config = dict(
    num_hidden_layers=8,
    hidden_size=128,
    n_experts=128,
    experts_per_token=4,
    d_expert=32,
    d_shared_expert=64,
    hidden_act='swiglu',
    moe_layers=[2, 3, 4, 5, 6, 7],
    router_score='softmax',
    normalize_top_k=True,
    routed_scale=2.5,
    balance_loss=0.0123,
    balance_bias=False,
    router_bias=True,
    n_groups=8,
    groups_per_token=4,
    init_std_router=0.00705,
    lr_router=0.00148,
    vocab_size=5397,
    norm='rmsnorm',
    norm_eps=1e-05,
    tie_word_embeddings=True,
    optimizer='soap_variant',
    learning_rate=0.00639,
    beta1=0.95,
    beta2=0.95,
    batch_tokens=65536,
    max_seq_len=512,
    train_tokens=448200000,
    max_steps=6839,
    dataset='wikipedia_en',
)
Below are experts of layer 4 (counted from 0) of a mixture-of-experts language model. Rows are named router (the router's row for the expert), gate (a neuron's input weights, with its number), up (a neuron's input weights, with its number), down (a neuron's output weights, with its number) and show model dimensions 0-63. Each number is 128 + 32 x the weight over its row's rms, rounded and kept within 0 to 255.
After each expert's rows: a language model's description of what the expert responds to; "comes after" lists some tokens at least twice as common just before its tokens as in all text. This comes from a sample of Wikipedia text that the model never trained on. Tokens count by the router's weight.

# expert 56
router [105 162 202 186 135  94 122 165 187  85 159 169 151 108 137 105 168 102 120 160 100 165 157 142 112 168 165 156 144  81 108 142 151  75 178 131 142  88 130  97 151 141 176 154 121 180 150 116  58  94  72  85 135 143 110 170 162 173 139 176 105  83 142 118]
gate5 [113 113 184 135 143 138 114 134 204 113 106 165 118 117 183 106 154 114 150 117 152 172 123  69 171  88 139 115 122 129 126 122 146 157 143 107 132 112  88  87  97 153  83  69 131 127 118 167 138 118 114  79 115 177  94 105 146 127 141 124  70  72 124 152]
up5 [128 138 123 139 132 160 133 160 179 109  71 124 130  89 165  96 141  87 126  75 116 144 120 138 156 144  90 163 117 165 164 201 196 144 168  95 107 117 156 142 113 169 121 152 110 137 160 149  72 140  82  57  93 150 125 101 155 136 182 135 135 144  99 177]
down5 [118 157 114 148 122 126 152 127 119 172 109 145 175  81 153  83 112 145 112 193 147 132 129  99 155 105 105 182  94 161 169 146 102  76 139  78 108 165 130 146 114 122 107 151 135  71 128  96  97 107 129 129 110 114 110 163 187 142 158 119 147 153 106 135]
It responds to: Word-initial prefixes, New. Word-initial prefix pieces like con, re, un, inter, sub, and capitalized New before York, e.g. un-con-stitutional, Con-ventions, Sub-family.
comes after: " the", "-", ".", " of", " and", " in"

# expert 9
router [ 75 140 150 171 144 128 174  98  82  93 132 120 135  74  86 180 125  67 124 146 103 150 121 132 140 159 102 127 141 139 142  81  82 179 162 131 137 116 133 137  99 130 107 154 110 161 145  93 100 126 167 122 176  69 134  67 157 121 140 122 117 127 131  92]
gate5 [155 130 136 141  96  89 138  67 116  79 115  95 130  82 108 162 118 169 143 155  87 126  96 140 145 130 108 144 196 118  59 106 140 154 136 204 149 119 160 167 110 141 110 138 131 163 174 118 197 114 168 152  85 130  82 124  89  82 134 115  63 185 143 110]
up5 [138 116 167 118  34  91 110 164 140 123 136 114 129 100 125 142 128 160 112 119  83 172 189 178 118 123 166 162 129  90 141 147  89 172 103 183 165 107 174 137 116  83  99 146 113 135 208 107 139 171 126 159 114 130 104 135  48 159 114 145 143 144 106  87]
down5 [156 107 137 168 125 164 122  87 171 155 123  99 144 161 143 143 121 149 131 179 124 158  86  74 110 124 111 174 150  82 113 131  67 107 103 129 143 107 143 143  24 175 158 124 100 150 161  70 162  64 156  82  67 119 176 123 116  63  76 144  83 109 124  91]
It responds to: Mid-word fragments, digits. Word-internal fragments right after a short onset, like sp-ok-esman, t-al-ents, portray-al, and leading digits 1 or 2 in numbers and table cells.
comes after: " ", " st", " b", " t", " sp", " p"

# expert 0
router [141 101 139 119 144 156 157 126 101  95 167 147 130 109 103 147  89 104 114  96 134 108 114 114 105 130 177 159 148  84 149 161 212 147 145 124 215  84 182  92  88  82 132 113 102  47 167 123 106 182  87  92 141 141 167 156 136 152 123 100 150 155 169 187]
gate5 [117 182 158 166 111 140 119 104  79 101 141 172 176 134 184 193 124 188 129 101 117 150 197 144 136  95 154  69  91 146 153 126 124 123 121 141 128 143 131  73  69 190 119  97 148 167 117 107 122  87 113 139 190  92 150  92  96 154 116  71 161 109 140 150]
up5 [156 114 118 103 116 110 129 123 215  84 132 114  70 115  87  79 130  21 185 114 160 123  91 110 153  95 101 136  98 138  89 147 132 129 103 204 109 155 127 136 111 142 183 150 128  85 139  79 132  73 182 141 113 136 110 121 153 132 164 189 155 154 106 118]
down5 [182  78 159  64 119 125 140 135  94 175 151 136 124 123  92  93 130  79 135 147 106 129 110 118 116 115 158 125 148 133  66  72  66  81  67  77 137  59 122 172 194 101 128  53 144  82  93 136 145  94 138 131 145 158 125 126 163 105 163 164 151 114 140 128]
It responds to: Digits in numbers. Single digits inside years, scores, coordinates and table figures, especially after dashes or other digits, as in 1905–06, 30 (10,10,10).
comes after: "–", " ", ".", "1", "-", "0"

# expert 34
router [ 80  97 164  80  83 123  92 181 132 140 155  98 139 116 156 148 111 162 139 156 132  97 140 138 157 131 128 153 122 156 123 149  78 154 127  91 113  68 153 100 183 118 136 108  72 160 188  71 132 112 187  85 122 138 156 145 162 187 163 115  79 137  86 144]
gate5 [133 101 122  90  91 174 156  93 116 137 155 104 140 145 105 172 156 153 101 165 154 134 112 166 123 135 123 108 163 129 107  69 150 109 143 145 168 153 136 125 153 117 142 162 152 182 144  62  99 122 149 122 110  92 121 153 109  77 114 194  91 129 152 206]
up5 [161 113  83 106 122 177 135 140 111 128  91 108 146 151  91  80 105 148 157 114  79 206  71 164 112 135 141 161 154 130 174 183 124 140  73 119 122 181 100 166 103 131  92  97  87  95 133 201  99 120  70  78 172 219  90 101 176 136 105  97 104  62  97 161]
down5 [ 80 109 140 106 105 118  74 171 134  56 105 159 100 139 159 104 125 107 116 118 118 183 160 159 188 123 160 181 148 186  88 139 143 134 108 148 155 192 193 160 156 160 140 136 118 120 121  97 144  97 131 165 142 137 153 116 142  67 108  77 121 125 141 151]
It responds to: Capitalised word fragments. Pieces right after a capital letter inside proper names and terms, such as O-bs-ervatory, Kitt Peak, N-iger-ia, R-ud-olf.
comes after: " T", " N", " H", " R", " W", " L"

# expert 26
router [200  63 110 115 166 161 168 167 196 159 112 165 161 164  73 182 108 121 161 143  70 118  75  98 104 133 159 102 120 152  91 122 118 130 162 170 145 128  85 116 136 174 174 120 153 188 135 112  94 129 148 120 131 134 135 154 151 149 121 145 120 144 108 119]
gate0 [164 131 163 116  97 174 154 124 125 149 129 139 109 117  57 132 138 148 161 124 113 180 138 114 159 193 113 111 151 110 132 114 172 162  70  93 166  88 105  98 108 169 164 160 165 151 159 143 118  98 164 166 151  79 104 128 162 131 100 105  97 132 121 165]
up0 [103 161 165 106 159  63 133 141 116 148 137  85 142 128 105 103 151 194 122 141 119  98  73 115 174  96 133  90  81 135 173 142 114 110 114 165 133 153 106 180 151 108 104 112  68 169  69 135 165 125 138  61 137 166 147 111  93 107 111 184 159 108 199 129]
down0 [123  99 143  78 102 119  75 146 154 115 147 129 106 127  97 143 227 136 109 165 189  99  86 130 117 124 175 110 133 159 144 120 171  78  97 115 149  98 112 138 108 199 126 185 114 119 115 109 153 128 156 100 143 135 122 153 128 148 124 136 110 142 214 137]
It responds to: Articles and auxiliary verbs. The article a or an, and forms of be and have, especially after consisted of, has, there, as in has a, there was.
comes after: " is", " as", " with", ",", " was", " and"

# expert 1
router [126 202 107 196 163  71  84 143 193 140 183 130 148 136  62 126 102 142 143 148 181 131 163 126 124 172 111  71  92 109 136 150 197 166 173 116 140 116 112 178 133 108 107  74 151 131 106 138 193 108 171 173 151 156 142 182 152 189 154 147 127 158 100 180]
gate0 [142  93 129 114  82 151 108  96  94 119 134 115  96 105 159  92  84 120 172 164 106 113  94 117  99 167 108 156 161 137 118 112 104 139 192  85 159  67 128 104 142 137 110 184 144 116  86 117 169  80 136 185 167 132  75 131 168 134  69  98 104 160 106 138]
up0 [104 145 132 112 131 165 188 162 121 121  75  81 116 123 162  39 136 152 122 162 138 103 122 116 112 118 145 154 121  91 122 149 167 134  81 110 116 146 116 109 139  94 119 156 134 100 189 173  93 163 118 156 148 161 121  96 129 129 123 137 106 157 150 139]
down0 [140 130  91 137 123 108 102  84 155 132  99 151  87  82 154 184 141 116 138  85 122  64 124 125  63 187 153 117 159 122 117 113 160 111 171 138 126 156 205 144 119 145 156 151  78 146 104 158 128 100 111 116 146 117 113 125 133  96  85 156 140 129 131 123]
It responds to: Definite article and possessives. The word the, and possessive determiners its, their, his, mostly after prepositions like of, in, to, as in "in the UK".
comes after: " of", " in", " to", ".", " at", " for"

# expert 20
router [127 117 182 123 160 112 182 124 203 160 139 109 160 127 109 126 143 109 149 159  97  93  67 148 116 170 159 168 130 100 169 147  91 144 127 174  89 102 121 123 100 187 139 158 114  92  80 156 182 179 120 178 104 107  95 117 184 146  98  98 100  82  69  94]
gate0 [134 100  96 145 125 153 121 149 139 104 167 136 145 185 135 180 147 134  70 121 187 102 151 175 164  79  98 132 142 116  85  53  83 118 176 134 101  90  83 150 131 160 140 174  72 189 125  89 154 122 141 143 176  64  76 133 176 145  78 123 168 123 108 112]
up0 [184 172 129 136  83 118 176 100 112 164  38 131 121 149  96  93  84  94 165 136  88 152 170 118 103 117 105 164 103 157 160  86  75 144 109  78 137 140 171 102 112 107  77  79 162 102 171 143 131 120 151 140 114 127 145 105  94  51 149 133 110 101 127 136]
down0 [165 149  97 118  65 150  80 128 118 132  83 181 128 132 191 144 145 141 108  96 148 198 226 149 106 145 101 114 167 176 145 106 103  88 138 106 106 123 133 105 158 108 118 121  91 136 140  73 110 161 154 114 141 136 126 116 115 133 172 164 207 171  98  88]
It responds to: Numbers and quantity words. Number words, ordinals and quantifiers after articles or prepositions, such as two, six, first, third, most, many, several.
comes after: " the", " a", " and", " of", " for", " one"

# expert 41
router [157 150 124 152 104 175 191 146 144 123 170  78 130  71 125 126 164 131  87 162 115 102 132 168 148 161 126  93 156 150 111 144 145 122  86 110 157 137  92 116 117 173 162 156 129 176 159 114 212 152 120 147  94 128 154 132  77 162 164 151 198 126 167 116]
gate0 [126 151 129 132 114 121 114 122 129 146 114 117  93 100  77 100 112 160 160 121 148 125 172 177 153 110  71 200 181 128 157 150 128 165 132 106 116  39 109  98 169 125 164 146 195 109 127 116 144  86  43 180  89 176 151 116 127 150 127 105  84 126 158 117]
up0 [ 73 164 138 197 141 135 134  97 197 116 123 163 192 136 138 179 132 115 152 148 129 141 107 137 101 128  81 113  85 116 136 117  83 102 134 117 124 187 115 130  78 148  98  85  86 151 189 181 132 138 146 117 124 106 117 146 120 143 134 130 141 110  79 144]
down0 [ 76 178 131 145 129  98  93  69 137  84 154  97 134 143 155  81 112 154 121 119 105 164 137 171 126  49 135 117 125  81  67 125 101 159 114 109 120 131 118 111 109 123 151 176 182 147 161 184  65 132 139 157 146 120  91 158 137 155 177 114  83 113 134 125]
It responds to: Table cell spaces. The space token before numbers inside table cells and semicolon lists, mostly sports statistics like goals, apps and totals.
comes after: " |", ";", ",", ":", " /", "″N"

# expert 53
router [142 168  97 155 158 169 137 113 147 126  77 136  83 148 185 139 106 179 170 103 147 166 150 112 136  98 175 169  74 100 119 111 152 113 200 179 150 114 113  90 127 140 154 152  75 138 133 105 138 169 125 116 123 146 116  92 108 171 153 169 105 121 162 143]
gate0 [157 106 116  89 112 172 108 171 172 123 136 123 199 103 127 117 148 161 155 143 114 148 128 117 167  96 111 134 154  89 114 124 184 133 127 128  99 163 101 160 131  81 139 150  98 184 101 162 191  74 108 136  93 139 109 124 110 112 121 167  85  91 139 148]
up0 [141  98  94 140 157 184 110 111 144 159 145  81 134 144  69 119 133 100 157  80 153 131 159 127 166 100 137 109 140 163 125 162  87 110 114 132 149 126  81 182 220  93  72 133 110 151 104 161 166 153 181 120 121 144 142  86 151 105 107 119  66 137 109 169]
down0 [108 142  75  93 183 120  70 128 203 125 124 170 149  94 162  97 142  65 106 137 122 105 130 186 107 101 124 132 116 137 139 112 140 127  66 111 165 110  96 168  94 103 143 140 131 124 130  64  46 114 155  92  95  73  93 141 126 117 145 102 142  82 128  81]
It responds to: Opening punctuation. Opening quotes, parentheses, line-start table pipes and list dashes, and section headers ===, e.g. critics consensus reads "..., a row-starting |.
comes after: " |\n", "\n", ")\n", ".\n", "\"", ".\n\n"

# expert 59
router [ 77 142 191  87 152 167 108 158  94 116 101 102 138 145  91  86 186 111 117  84 142 114 129 119  89 180 182 129 142 119 173  47  79 145  88 130  71 143 142 128 153 132 104 104  94 127  71 150 135 165  98 114 154 153  70  67 136  85 145 170  67 166 220 201]
gate0 [ 82 129 105 109 106  84 155 151 193 113  74 175 124  89  67 165 129 131 108 118 102 165 164 111 132 119 129 121  84 153 107  87 168 159 148  54  83 154  97 140 140 123  82 134 130 135 148 150 166 121 123 133 156 113 149 114 140 120 165 124  82 130 166 158]
up0 [115 154 141 138  37 103 149 137  63 106 140 124 178  95 150 160  84 104 140 179 182 143  86 135 159 136 149  99  99 128 121 151 104 147 145 102 127 166 164 131 154 113 129 102 129 121  86  88 186 133 122 172 152 127 152  98 153 137  64  95 138 102 125 129]
down0 [106 132  77 209 145 128 111 102  70 166  96 139 119 105 165  91 161 158 131 146 124 131 186  96  92 118 116 191 151 139 143 144  95 166 128 102 167 129 144 152 181 107 141  77 147 126 195 152 129  98  84 117  96  78 117 137 133 121 126 142 154 175 148 103]
It responds to: Digits in numbers. Individual digits inside years, dates and figures, especially after 19 or 20 in birth dates and seasons, plus century and coordinates.
comes after: "0", "9", "8", "1", "2", "7"

# expert 51
router [131 118 177 151 145 134  81 155 146 120 141 140 119 101 130  72 220 115 122 145 102  89 137 120 118 133 168  66 116 121 120  82  96 141 147 117  67 138 157 139 116 128 128 153 108 132 137 129 118 182 134 137 140  20   5 172 149 132 158  87 100 181  96 188]
gate0 [143 159 159 140 126 170 139 166 114 120 139 123  96 128  60 159 140 171 116 124 143 149 102 140 125  62  93 126 132  74 134 120  42 135 103 142 126 122 145 177 131 137  90 150 124 100 112 134 124  61 109 154 182  68 139  77 132 103 136  96 180 120 138  50]
up0 [109 156 110  99  87 184 142 130 126  51 121 161 143  74  91 125 156 130 123 122 170 118 109 212  50 131 134 113 163 111 113 152  77 130 112 125  79  82 117 156 182 104 172 108 140  87 161 123 125 130 136 164 152  69  91 100  97 100 103 160  63 135 137 116]
down0 [161 131 147 131 105 138 150 141 160 143 134 175 109 128 165  93 122 170  62 139  70 147 151 102 125 144 118 130  72  95  46 108 100 121  90 167  94 167 154  90  70  75  82 149 150 120  95 101  99 183 132 143 143  80 108 104 149 159  78  93  77 120 109 111]
It responds to: Digits in numbers. Digits continuing a multi-digit number, especially 0, in tables of statistics, vote totals, years and distances like 5000m or 100.0%.
comes after: "2", "1", " ", "3", "4", "5"

# expert 60
router [ 97 141 106 102 141  85 127 179 167 141  97  85 116 142  94 108 129 134 157 119 224 154 135 182 145  86 106 105 123 136 152 135 123 135 117 135 139 170  69 131 116 129 175 180 167  72 102 116 131 102 187 164  70 156 108 114 144 115 174  95 125 182 193  80]
gate0 [ 87 172 134  90 175 146 130 145 107  84 103 141 158 151 187  76 103 111 102 160 145 116 159 164 123 147 126  93 122 197 205  94 101 144 114 121 164 138 103 141 147 162 154 163  62 148 140 154 143 116 159 159 168 160 119 121  72 131 180 139 120 141 133 147]
up0 [115 122 154 136  60 124 168 123 159 154 121 136  50 119 106 116 130 125 149 189 128 129 107 114 162 107 131  83 114 145 118  92  67  81  91 148 153 148 178 106 105 133 143 128 110 133 118  90  77 132 191 134 137 115 123  79 100 122  95 185 168 137  81 136]
down0 [136 115 115 161 120  74 100  93 118 123 121 153 140  62 112 166  77  83  62 141  65  86 102 111 219 163  88 113 145 149 147 141 158 188 123 132 108  89 142 113 102 110 124 123 111 180 154 124 151 157 134 140 165 100 125 124 151 118  98 122  66 176 117 119]
It responds to: Relative words, determiners. Clause openers and determiners like that, which, who, whom, all, this, starting subordinate clauses after commas or verbs such as stated.
comes after: ",", ".", " of", " that", "%", " and"

# expert 2
router [110 136 148 142 125 141 123 115 100 192 137 158  53 103 131  94 100 152 162 160  53  74 123 121 106  96  88 135 107 154 149 148  66 193 147  99 129 127 150  72  66 102 107  82  81  95 133 114 149  99 178 141 112 160 155 183 145 126 163 120 182 162 107 155]
gate0 [140 120 103 119 145 168 110 171 153 131 122 174 125 114  97 146 131 128 113 164 123 148 111 132 145 123 160 161 169 140 127 166 119 100  90 150 140 132 145 103 169  77  98  83 154 173 174 163 167 135 203 175 178  55 148 146  91 212 150  85 137 136  95 125]
up0 [157 174 143 134 169 134 118 155 165  91 142 152 107 195 135 131  63 153  87 173 133 157 113 104 126 106 168 131 137 110 198 163 135 174 144 149  98  83 111 119 146 143 147 149 105 115 170 141 167 174 168 212 114  75  94 154 100 166 136 165 122  91 125 180]
down0 [140  79 120 112 169 129  86 140 175 114 131 144 109  91 119 158 147 151  95 131  76  96 115 147  96 118 119 158  72 101  94 139 158 112  75 102 172 231 141  93  70  90 114 133 100 127  95 123 100 129 144 200 132 151 172  82 151 149 128 205  77 126 155 133]
It responds to: Name-internal word pieces. Middle pieces of proper names and places, often after a capital letter, such as L-ond-on, D-und-ee, Radni-č-ki, Zal-ok-ostas.
comes after: " M", " L", " D", " K", " T", " B"

# expert 54
router [170  64 101 195  99  68 161  74 165  94  97  89 106 134 156 107 140 139 108 159 136 144 160  94 125 129 132 165 130 153 122 139  97  93 156 159 113 128 178 175 148  62 137 154 177 107 134 102 165 133  98 129  32 153 134 165 169 176 128 121 112  61 144 141]
gate0 [ 70  87 156 137 164  67 121 134 121 155 115 150 156 141 193 124 148 122 130 138 136 108 104 167 144 118 142 118 145 172  64 106 131 170 146 102  95 121 148 161 141 128 118 105 130 155 126 131  31 131 132 156 161  57  41 170 136 144 120 168 184 109 137 132]
up0 [136 134  84 117 142  37 134 134 139 159 119 131 116 162  61 183 149 181 129 132 162 114 113 164 127  97 135 143 104 135  83 116 144 123 188 149 136  71 115 142 128 198  78 147  72 170 167 142 106 123 153 111 183 137 116 176 140 139  77 122 143 135 137 135]
down0 [ 93  35 147 116 145  96 106 164 110  93  73  87 114 136 162 197  73 127 106 119  99 107  92 132 165 118 151 141 156 121 121 119 107  96 131 112 168 127 184 128 152 165 127 189 100 127 158  89 118  89 109 142 141 176 125 125 152 117 144 233 142 102 171 134]
It responds to: Dashes and joiners. En dashes, hyphens, slashes, ampersands and "and" or "or" joining numbers or names, mostly in score ranges like 16–21 and tables.
comes after: " |", "6", "4", "5", "3", "0"

# expert 16
router [180  92  97 180 138 159 172  48 148 123 102 106 130 195  81 111 166  99 112 138 129 208 130 141 113 163 165 155 134 122  93 158 177 129 116  79 126 113  67 162 135 150 135 165 106 183 157 113 165 111 101 118  67 127 136 148 135 150 158 160 147 160 144 137]
gate5 [110 177 194  96 151 168  86 135 145  92 130 117 162 107 114 107 105 104  80 122  92 128  91 120 157 106 167 133 121 150 187 113 162 105 117 138 177 121 113 104 135  97 132 175 116 142  76 192 121 142 125 105  73 153 151 116 171  47  86 157 142 122 151 156]
up5 [159 137  87  61 122  96 162 174  93 184 133  81  96 130 138  90 117 159 151  77 171 129 151 124 140 100  56 126 110 126 184 146 123  88 122 137  75 128 177 157  74 150 181 200 116 127 150 134 175  73 106 135 177 126 118 158 134  94  61 187 163 125 195  62]
down5 [139 148 115  81  88 148 148 174 117 127  99 114  77  91  62 184 134 130 177 126 115 157 140 137 132  64  79 108 149 120 174 115 123 136 114  84 123  97 199  92 108  92 134 151  77 122 138 120 103 162 137 112 151 130 100 153 135  96 144 151 110  93 172  84]
It responds to: Spaces before numbers. Space tokens in tables and lists, mostly after a pipe or colon and before a number, as in | 1950 or Born: 12.
comes after: "|", " |", ":", " in", ",", "-"

# expert 35
router [172 141  84 118 119 128 152 120  99 104 136 166 171  57 191 132 129 127 144 136 136 126 142 179 135 114 118 116 127 110 142 144 105 103 163 115 129  89 101 150 175 104 159 174 134 132 108 102  46 134 111 176 108 118 151 125  87  87  94 161 108  96 123 110]
gate5 [144 124 118 155 153 149  83 115 148  98  98  88  72  80 126 174 132  89 137 145 149  82 184 107 140 149 148  97 100 111  72 105  61 150 106  86 106 102  48 159 123 133 113 147  90 180 170 141  96 157 149 185 140 137 159 108 147 208 132 145 128 143 122 157]
up5 [ 95 115 143 156 129 177 167 100 115 156 134 174 178  70 180 124  97 151 141 102 168 116 109 145 130 115 141 147 122 175 155 137 130  99 166 101 195 202 124 108  75 117 127 146 130 159  95 141 123 120 163 161 116  63 159  91 150 117 165  99 107 153 160 116]
down5 [113 137  79 116  92 103 137 175 177 104 175  86 103 162 175 121 157 107 123 145 102 113  66 160 121  67 123 135  75 122 137 195 106 123  97 175  77 102 110 148 122 119  80  77 138 130 136 129 132  55  90  98 169 108 101 151 135 115 108 109 180 150 102 103]
It responds to: G and short stems. Word-initial g/G and short stems like Le, De, sh, ro, often in names, units and nouns, e.g. g·mol, gabled, Pale Blue, pine.
comes after: " the", " a", "-", " and", " of", ":"

# expert 3
router [131 156 104 132 131 116 139 169 134 124  92 110  98  97 103  90 133 124 173 168 136 120 108 148 148  57 113  98 104 117 141 141 144 174 107 136 110 129 134 111 163 131 154 137 104  97  91  85  98 102 131 215 114 138 139 154  79 121 113 194 172 229 119 113]
gate0 [174 171 126 119 137  79 120  71 153 162  68 177 116  87 107 128 173 141 114 139 158 182 145 143 142 111 149 103 108  47 144 152 146  88 183 130 154 138  69 152 136 155 111  95 147 125 121 154 149 115 118 187 134  95 123  76 138 113 175 133 104 214  95 170]
up0 [ 97 112 100 142  96 107 163 108  97 107 152 132 168 185 149 147  97 161  73 184 120 153 121 177 120  79 100 124  88  90 105 151 100 176  86 140  80 188 167 136  99 182  95 118 143  77 142 162 147  75  95 139 133 105 146 101 114  98 150 139  92 112 173 154]
down0 [123 137 127  75 171 116 154  87 184 114 122 148 111 124 143 124 109 118 139 149 162 136 100 162 111 172 121 127 158 139 114 121 120 133 142 165 108 114 176 152  93  84 131 118 168 133 109 141 148 134 177 135 108 158 126  93 147 150  81 125 122  77 137  94]
It responds to: Subject pronouns. Subject pronouns and relative words opening a clause after a period or comma, before verbs like was or had: He, it, they, who.
comes after: ".", ",", " that", " where", " when", " and"

# expert 30
router [110 169 124 166 165 118 126 195 130 113 102 124 129 135 126  59 146  99  86 170 114 193 193 178 102 132 152 116 118 143 102  93 143  93  67  41 104 140  79 100 174 226  91 147 141 102 164 127 138  72 122 116  90 133 139 145 139 154 136 166 142 107 119 143]
gate0 [199 132 147 152 162 140 134 154 154  52  61 152 144 153 143 162 167  81 160 124 131 183 118 147  98 157 160  86 124  89 157 137 102 166 126 164 132 160  84  92 128 204 131 154 127  57 125 119 131 153 160 153 112  81 154 146  82 159 123 145 115 140 164 122]
up0 [ 95 102 148  90 106 149 150 100  80 203  84 140 111 147 119 104  87 171 175  96 149 104 147 138 163 157 114 130  98 138 121  99 100  89 156 126 101 161 195 135 108  64 170 120 145 169 141 160 120 153 148 133 160 132 131 127 156 116  90 121 107 126 151  75]
down0 [ 90 165 110 102 177 107 160 156  78  79  73 123 114 154 145 127 107  95 155 124 130 106  61 149 108 100 141 151 140 156 115 120 160 118 169 130 134 163  83 114 186 191 115 134 120  92  43 144 111 130 155 107 104 159  99 143 130 185 129  65  90  55 169 139]
It responds to: Prepositions of place, time. Prepositions in, of, from, until, during, since, and "In office" or "Country:" in infobox lists of officeholders and places.
comes after: "-", ".", ".\n\n", " part", " Country", " University"

# expert 8
router [181 107  87  69 169 122 151  95 151  99 126 120 113 134  95 110 118 185 145 143 170 110 159 127 148  82 168 152  75  93 120 150 128 110 144 122 154  85 161  95 137 136 131 160 117  91 128  97  91 107 192 149  68 135 135 167 162 142 131  37 124  85 129 102]
gate5 [ 91 123 115  77 147 142 129  82  80 132 196 110 115 101 187 185 114  65 144 106 148 192  66 154 125 120 170 138 143  67 139  92 143 166 104  98 150 145  94 126 135 163 120  82 158 126  86 119 149 117 121 157 105 182 121 146 103 124  89  56 148 173 161 127]
up5 [132 131 109 119  88 153 111 136 140  94 112  56 174 129 158  88 161 168 104 144 159 152 174 110 139 137 154 129 183 116 160 123 158  94 151 147 124 152 111 156 197  59 129 163 109 160  71 164 135 100 105 139  75 149 166 123 120  93 151 152 108 157  74  88]
down5 [ 76 157 125 165 145 192 143 133 131 105 111  93 120 135 158  69 150 145 143  91 156 104  92 133 122  92 118 182 174 148 117 118  99  93 117  82 115 141 207 136 125 147 145 142 104 123  85 185 146 141 133 129 105 117 133 177 123 176 138 150 147 150  90 147]
It responds to: No., quantifiers, abbreviations. Abbreviation No. before unit or list numbers, like No. 90 Squadron, plus quantifiers such as all, any, each, and Jr., U.S.
comes after: " |", " (", ".", " No", ":", " U"

# expert 10
router [164 153 146 152 148 183 106 126 144 156 130  99  77 150 182 106  88 102  94 142 145  97 121 124 165 183 105 126 140 137 104 182 131 140 105  87 188 120 102 160 135 148 151 166 108 140 168 118 156  71 144 152 101 122 128 139  61 108 140 167 204 125 174 118]
gate5 [163 157 169 168 178 174 160 151 149 110 145 126  87 157 142 148 153  64  86 125  87  57 104 108 122 108 119 185 191 151 121 115 163 130 126 112 123 154  90 169 159 110 150 114  59 103 119  46 179  93 185 161 131  99 106 117 133 134 105  50 119 115 111 123]
up5 [ 89 143 132 112  82 111  97 102 122 114 131 155 148 144 153 144 107 222 156 128 116 177 163 150 131 109  96  92  84 127 104 152 130 116  96 118 120 160 200  93  85 104 134 117 212 113 162 181 104 174 102  92 144 163 142 145  56 148 121 178 144 109 115 133]
down5 [136 113 144 143 153 120 109  74 151  79 171 149 123  91 107 112 109 180 152  80 111  62 162 146 142 104 140 146 112 139 109 168 104  64 183 139 119 178 151 116 124 171  94  71 105 147  78 132 116 138 108 160 144 137 151 110 139 178 163  80 144  97 167 166]
It responds to: Object pronouns, table blanks. Object pronouns after verbs (him, them, itself) in narrative, and blank cells in election tables before numbers.
comes after: " |", "|", ";", ":", " /", "°N"

# expert 57
router [154 139 137 130 138  90 144  77  94 143 199 131 147 105 155  46 160 152 118 141 122 115  71 129 141 189 131 116 116 185 112 147 162 159 176  99 113 135  97 101 101  99 122 128  80 144 113 111 133 174 130 228 108 164 142 143 130 132  60  83 181 113 106 140]
gate5 [191 125 163 114 130  86 144 163 124 151 128 117  94 156 163  86 141 143 186 120  46 103 103 147 111 110 163 184 108 125  91  98 161 149 160 105 121 148 115 177 106 161 141 100  79 140 105 151 107 207 102  92 118 123 103 139  82 120 193  80 137 153  89 161]
up5 [ 90 124 151 104  80 160 101 128 146  59 114 100 150  94 220 124 149 112 138 107 167 132 112 136  94 104 157  90  72  88 182 121 104 124 169  72 103 131 155 157 137  91 177 102 121 151 116 116 126 104 140 190 166  84 210 128 110 116  92 119 117 154 135 155]
down5 [133  78 109 155 176 118 138 132 107  94  51  90 131 125 127  92 158 152 119  88 112  64 185 169 118 155 116 158 128 148 162 102 135 127  84 130 101 194 143 141 109 122 179 106  98 175 154 147 161 109 118 154  42  95 169 157 166  82 102 143  92 186 148 147]
It responds to: Capitalized name starts. Capitalized first pieces of proper names and terms, such as Pol-ic, Mar-ques, Re, Le, St, after a pipe, comma or colon.
comes after: " |", "-", ",", ":", " of", " and"

# expert 43
router [196 100 138 170 152  92  66 133 160 144 137 127 137 159 121 106 145 155 166 106 112 150 157 119  98 111 157  73 112 125  57  86 145  93 108  98 141 146 137 195 112 124 121 124  98 123  96  85  48 173 153 122  83 127 154 193 162  94 173 101 130 104  73 116]
gate0 [ 96 142 115 154 121 113 166 105 118 116 105 176 102 154 177  83 167 129 103 104 115 108 122 168 118 111  82  87 152 103 100  76 159 147  68 114 105  99 128 181 156 132 121 117  93 182   8 104  80  94 117  72 138 121  96 154 149  87 129 144 128 154  61 121]
up0 [170 134 110 149 133  61 189 109  92 103 148 172 138  73 123 180 101 121 101 147  98 104 105  94 145 163 134 131 210  22 173 121 140  97 131 125 145  76 165 138 168 161 133  93 163 126 105 163 124 140 150 121 110 109 160 192  84 106 120 102 137  98 187 102]
down0 [ 74 151 153 125 131 138  96 127 109  91 134 150 138  99 106 134  87 170 166 139  98 155 105 134 176  62 106 198  79 156 134 148 133 116 209 189 131 104 165 152  85 119 114  97 151 173 115 131 139 163  64 151  51 112 148 116 141 145  68 139 154 161 114 175]
It responds to: Separators within numbers. Decimal points, colons and pipes between digits in scores, times and tables, like 0.11, 1:42, 12:30; also abbreviation periods.
comes after: "3", "1", "0", "4", "2", " No"